From a checkpoint of a small mixture-of-experts model trained on Wikipedia: 32 SwiGLU neurons an expert.
Below are experts of layer 3 (counted from 0) of a mixture-of-experts language model. Rows are named router (the router's row for the expert), gate (a neuron's input weights, with its number), up (a neuron's input weights, with its number) and show model dimensions 0-95. Each number is 200 + 40 x the weight over its row's rms, rounded and kept within 0 to 999.
After each expert's rows: a language model's description of what the expert responds to; "gets" lists some tokens that make up at least twice as much of what it gets as of all text. This comes from a sample of Wikipedia text that the model never trained on. Tokens count by the router's weight.

# expert 34
router,192,196,246,144,180,251,217,182,152,243,187,241,177,164,210,156,271,177,209,167,271,207,152,203,180,192,163,228,181,233,206,177,158,265,188,164,170,243,255,269,114,184,161,156,212,182,200,167,194,114,227,164,271,308,169,231,221,222,181,185,228,208,218,185,234,198,228,228,282,260,101,216,161,151,200,167,212,168,218,182,265,147,195,147,182,245,189,172,134,206,239,208,214,234,224,254
gate0,180,197,229,176,163,140,244,186,216,134,206,175,220,167,161,203,191,230,198,165,186,186,278,161,196,249,241,193,260,252,250,120,245,225,119,203,212,216,234,212,143,270,198,203,146,142,236,206,130,149,177,177,157,264,320,140,169,208,261,183,221,202,163,245,196,270,202,229,187,226,178,173,173,126,223,210,171,222,196,122,204,162,251,171,243,167,213,218,182,164,148,228,217,231,242,196
up0,237,208,190,197,227,139,193,132,229,222,138,171,206,147,115,208,199,191,267,248,148,131,256,214,248,240,228,213,149,183,133,230,194,183,118,151,179,190,199,91,158,212,173,233,195,179,164,215,219,160,204,196,184,145,211,205,152,207,199,128,186,190,148,241,154,252,194,231,114,167,224,174,149,156,180,244,177,240,225,191,189,214,313,201,201,157,180,181,203,170,138,214,182,209,214,136
gate1,177,177,205,191,190,203,194,265,176,188,188,213,212,249,240,188,194,242,182,188,174,216,195,217,252,237,245,216,222,183,228,174,239,159,140,156,172,204,292,253,178,269,255,260,151,193,225,134,205,196,186,249,264,166,201,170,140,196,192,310,201,203,160,177,222,217,192,264,203,162,144,151,192,201,218,239,157,113,137,111,166,302,193,143,166,179,293,187,185,166,162,217,200,212,191,212
up1,248,217,157,223,181,185,146,241,156,205,211,113,197,142,179,187,174,209,172,220,202,170,261,208,274,136,187,198,206,170,200,200,224,97,184,183,171,213,262,229,168,200,224,291,228,203,177,132,213,178,162,248,233,167,204,180,223,253,301,209,145,176,186,232,243,198,239,135,182,212,301,197,193,277,168,199,168,184,209,215,168,166,279,239,197,183,274,227,151,180,197,208,157,260,219,239
It responds to: Word pieces in tables. Inner pieces of words and digits, often in table cells or names, such as br-ave, gl-oss, Sats-uki, and score numbers.
gets: "h", "1", "0", "4", "5", "a"

# expert 6
router,187,207,176,156,160,186,179,195,171,217,226,246,132,132,272,120,220,247,228,183,256,188,192,175,172,166,122,203,222,189,255,219,194,245,227,198,135,242,240,245,163,148,170,218,190,158,222,260,185,196,180,206,242,260,193,258,231,243,157,206,162,160,181,228,277,191,248,235,242,273,173,219,147,171,281,244,209,123,178,156,262,152,219,177,155,213,169,219,205,281,238,216,192,229,143,229
gate0,173,200,110,260,142,150,168,179,165,120,246,220,218,140,238,202,142,231,257,177,207,215,266,236,209,238,223,187,210,229,199,222,260,160,202,152,225,140,205,152,168,261,173,209,150,152,136,179,159,235,208,231,184,193,279,138,192,245,233,212,151,211,136,270,247,208,246,214,190,204,209,224,212,113,309,212,165,216,201,119,235,218,182,219,202,226,231,248,195,231,200,173,217,201,236,199
up0,209,205,242,212,220,172,230,141,212,157,155,208,173,124,227,149,181,214,236,263,202,198,200,201,248,245,217,80,181,237,137,172,239,209,112,196,192,211,198,91,124,174,201,235,164,180,176,235,230,199,213,251,167,111,141,192,234,263,230,218,201,174,156,241,191,201,148,207,132,167,164,178,153,191,231,259,180,163,220,229,188,261,179,181,169,217,181,232,209,245,179,207,198,196,247,106
gate1,194,161,192,152,181,213,190,226,150,180,229,230,174,248,242,222,157,253,189,163,221,159,230,235,277,196,218,222,185,184,225,221,214,137,147,186,229,238,236,215,187,215,252,251,199,156,219,119,175,200,126,231,309,158,218,163,179,172,221,238,177,192,187,196,196,212,242,254,220,146,195,175,248,246,155,199,185,180,124,137,182,318,210,124,233,208,206,195,95,198,157,135,203,199,221,257
up1,235,171,186,202,202,168,137,216,135,195,230,149,203,146,185,139,182,166,179,193,227,183,216,202,203,103,230,204,233,119,160,178,209,110,190,162,187,219,313,242,160,212,224,212,284,243,242,122,152,184,188,228,210,200,202,183,205,182,315,215,191,203,209,244,184,248,240,186,174,188,173,125,151,251,163,225,175,213,230,176,184,227,229,248,187,179,306,225,213,183,155,222,217,255,191,181
It responds to: Of and mid-word pieces. The preposition of, and inner word pieces before suffixes like -ation, -ity, -ics, as in theor-ists, turg-or, abs-orb, anch-or.
gets: " of", "in", "or", "ic", "al", "er"

# expert 19
router,217,90,201,193,206,193,167,173,236,242,246,292,146,161,221,186,203,225,171,168,283,151,216,169,195,205,175,203,172,235,248,221,176,238,113,190,131,270,216,164,107,184,206,229,161,190,225,218,210,158,214,208,283,244,172,232,209,260,192,191,157,185,173,187,241,169,233,283,248,168,185,223,196,196,276,210,187,162,186,175,197,131,189,208,238,205,211,159,204,232,228,248,207,218,85,221
gate0,213,181,188,195,194,158,219,262,143,98,226,193,171,192,161,215,154,207,216,148,157,150,289,210,185,229,235,221,224,229,230,241,164,194,227,172,251,153,169,204,131,215,179,271,154,171,233,246,191,222,202,287,176,171,288,126,149,237,245,180,230,174,200,225,205,245,218,238,224,240,177,246,209,178,193,204,190,118,199,116,229,246,169,159,175,186,185,209,156,231,158,274,226,223,290,200
up0,226,176,219,215,179,156,232,205,166,216,167,170,308,128,172,168,200,166,227,235,152,122,228,249,235,240,297,162,201,147,196,198,151,217,176,230,143,258,182,133,180,182,172,257,136,167,247,202,206,177,201,218,164,219,202,207,207,229,195,190,227,162,222,258,210,261,175,259,165,169,227,171,218,176,172,220,174,206,242,140,188,276,247,156,207,191,186,170,165,175,112,182,240,218,207,78
gate1,197,130,172,209,183,217,209,307,202,246,186,219,206,219,226,176,180,237,161,182,127,184,220,195,247,206,173,245,211,164,235,220,204,183,150,178,221,235,240,244,237,217,267,232,249,169,234,96,195,207,175,298,276,139,228,167,189,193,191,250,215,165,187,168,243,220,258,226,213,173,148,180,214,263,222,186,155,200,177,115,156,234,174,182,232,192,305,212,106,216,204,226,222,208,227,258
up1,210,221,194,214,197,198,113,207,170,199,156,176,215,162,209,128,212,208,207,235,231,160,234,192,265,146,183,165,241,101,198,172,194,125,190,188,123,236,249,183,143,250,247,191,254,217,238,150,135,115,189,249,201,193,186,214,221,180,244,202,169,178,290,213,227,210,158,166,215,225,211,161,266,266,197,185,173,214,203,215,190,183,266,226,108,158,291,246,175,168,193,242,197,269,187,214
It responds to: Counting words, plural endings. Spelled-out numbers like two, three, several, numbers after dashes as in 2012–13, and plural endings like ic-ons, dem-ons.
gets: " ", " for", "on", "o", "; ", "es"

# expert 21
router,180,212,219,145,168,257,221,194,161,173,236,225,164,182,250,156,161,199,189,233,231,265,200,120,220,214,156,193,243,238,207,200,181,192,212,233,147,222,192,175,151,202,199,243,152,195,239,211,197,138,203,161,353,248,206,256,192,220,153,172,178,153,179,202,247,169,186,201,253,179,190,283,151,219,243,297,223,174,240,209,211,108,255,199,176,255,257,185,222,251,208,232,133,166,185,178
gate0,157,170,181,210,141,169,242,212,192,166,178,156,201,233,123,170,143,187,174,180,169,211,259,187,151,206,255,221,225,276,186,235,176,119,212,168,188,148,200,177,180,200,236,261,173,213,233,167,166,237,161,234,201,148,259,184,154,232,265,239,197,196,161,277,226,241,166,134,209,177,104,201,162,133,241,271,166,195,221,96,225,154,172,241,198,187,270,226,170,195,192,176,181,256,248,212
up0,268,196,160,205,161,143,236,202,207,169,163,189,173,126,180,205,181,126,231,264,141,191,206,138,237,233,186,163,196,245,179,207,160,153,180,185,155,242,174,78,193,195,216,236,180,152,241,206,284,209,171,226,237,160,209,234,168,209,244,198,209,199,74,273,154,226,213,277,139,219,214,218,201,177,216,201,162,172,229,203,206,248,235,275,166,236,211,222,239,179,160,146,204,160,246,194
gate1,147,191,205,204,177,161,164,259,184,184,209,278,185,260,219,192,134,225,155,157,221,200,172,221,260,193,206,251,202,186,187,209,202,125,217,243,177,268,273,226,182,205,309,245,169,164,225,132,128,187,196,190,294,161,214,177,220,171,189,247,156,163,148,196,237,227,203,213,227,133,210,211,193,253,169,188,179,146,163,125,143,288,230,158,198,224,208,180,170,190,204,195,176,178,210,297
up1,235,195,211,219,166,178,105,259,184,207,218,198,190,191,228,147,153,253,178,154,219,162,220,185,234,150,145,188,278,131,178,198,190,147,261,209,228,183,277,190,172,172,276,207,220,189,154,134,170,166,174,228,330,141,170,226,254,173,230,221,145,174,162,200,212,172,148,202,162,169,217,191,128,263,143,219,192,152,229,198,214,169,250,178,173,209,237,198,162,176,212,193,204,212,244,290
It responds to: Sentence and item starts. Opening words after line breaks, list dashes or quotes, like The, - M, - K, and "and" after ellipses or closing quotes.
gets: " The", "The", "-", "1", ", the", " the"

# expert 17
router,157,177,183,191,161,245,239,153,194,268,285,241,194,182,193,145,229,189,189,173,286,205,215,156,208,176,207,194,214,242,156,198,207,281,164,192,125,233,217,141,137,172,188,210,173,180,227,151,243,126,226,175,295,313,243,226,175,210,142,177,177,121,180,218,223,220,240,278,284,176,226,256,186,195,223,143,253,203,194,193,194,210,232,192,255,216,178,140,173,212,188,219,184,194,179,216
gate0,173,234,206,213,223,159,198,210,195,124,257,208,218,186,131,235,170,186,203,167,140,157,220,198,180,220,224,225,210,280,158,206,207,184,174,233,251,225,251,176,86,188,218,236,153,145,218,168,157,243,228,223,183,201,328,127,196,217,189,196,254,142,179,196,195,196,191,244,172,151,180,204,160,94,236,212,229,170,153,147,188,205,166,271,238,230,188,167,211,151,180,235,172,204,280,144
up0,254,221,183,207,228,123,165,188,233,204,184,198,229,121,165,236,207,180,200,260,149,177,227,184,235,212,227,136,201,242,99,161,195,240,209,208,133,238,271,162,156,166,232,209,216,189,214,209,229,174,146,262,210,160,218,208,232,180,135,179,204,136,147,243,146,224,187,297,137,172,238,207,196,169,164,218,216,248,216,201,203,206,282,228,157,165,207,116,271,191,192,225,147,177,209,118
gate1,196,200,157,153,204,201,133,263,140,168,182,213,138,257,224,186,163,192,123,172,191,200,197,194,271,209,199,186,201,210,251,215,243,156,192,208,169,205,266,259,143,197,290,267,245,161,220,110,118,161,183,267,272,170,207,141,168,174,221,224,184,160,146,171,251,224,194,220,209,210,203,181,186,233,193,154,169,152,193,201,202,234,162,105,235,222,255,235,157,208,142,255,206,220,178,245
up1,183,198,211,192,218,217,168,248,157,197,181,164,198,98,199,115,222,216,179,210,221,184,296,220,209,89,200,196,257,143,198,218,172,144,181,153,168,167,315,210,172,152,235,226,228,200,223,161,195,147,163,258,268,166,141,223,218,205,275,184,149,182,166,193,207,231,183,196,187,213,253,155,191,284,164,209,195,196,216,195,208,136,276,254,161,168,254,211,157,199,214,220,241,204,239,220
It responds to: Word-final pieces, numbers. Word endings and short content words such as wind, ick, ack, light and aircraft, plus mid-table digits in measurements and dates.
gets: "4", "3", "6", "7", "5", "8"

# expert 37
router,178,154,236,169,177,234,191,204,198,266,257,231,191,98,247,148,216,208,199,227,256,255,225,142,201,174,193,195,213,207,200,218,175,253,134,170,196,239,200,201,135,193,164,207,189,185,148,198,212,147,218,221,292,318,225,319,203,225,204,167,202,190,178,175,240,156,190,230,269,183,142,247,121,223,253,226,218,214,205,232,194,165,219,173,262,222,199,216,177,280,228,222,197,269,173,177
gate0,161,180,191,252,191,187,201,249,248,177,214,203,195,180,190,208,185,212,192,137,229,228,238,267,146,234,219,217,176,239,279,224,213,131,201,238,308,207,196,176,174,273,212,222,211,177,164,214,176,218,172,203,210,182,314,105,144,273,237,254,209,203,164,235,179,233,204,181,179,245,200,183,173,85,223,243,179,219,218,121,168,178,213,185,205,181,237,208,191,231,227,285,213,289,218,178
up0,190,201,165,212,240,136,182,208,228,138,155,134,236,142,213,128,206,178,189,219,210,177,231,202,213,228,239,140,148,215,216,208,177,168,191,173,200,239,195,86,142,169,199,249,179,161,201,159,283,156,152,205,189,133,173,224,175,245,212,250,220,160,204,237,195,199,187,256,102,195,266,139,184,173,166,229,209,212,216,171,194,248,294,260,206,177,188,234,238,185,161,250,194,168,169,97
gate1,198,148,231,192,173,208,146,282,180,195,216,209,182,287,221,210,155,247,169,190,185,203,224,195,298,189,229,216,247,160,226,215,219,153,142,175,214,237,229,255,178,208,271,217,203,212,236,104,151,182,208,266,323,176,231,203,176,237,242,257,163,157,125,183,216,219,232,208,207,175,191,166,203,231,189,181,136,201,182,173,133,265,183,142,233,191,241,208,117,234,167,230,180,204,225,262
up1,268,217,199,234,205,182,137,231,186,219,178,169,220,145,229,138,176,176,153,207,217,145,218,207,196,154,153,163,231,98,146,180,163,140,221,183,167,181,324,249,185,183,238,242,265,172,193,168,196,125,211,254,252,185,161,171,244,185,275,234,140,146,173,220,200,225,184,209,165,226,245,149,178,257,111,229,215,193,238,232,194,190,214,215,175,171,253,245,148,197,223,230,171,232,253,232
It responds to: Digits in years, dates. Numeric digits, especially in years (2-010), dates, seat and table numbers, and opening parentheses before numbers, as in January 24.
gets: "2", "0", "3", " (", "6", "7"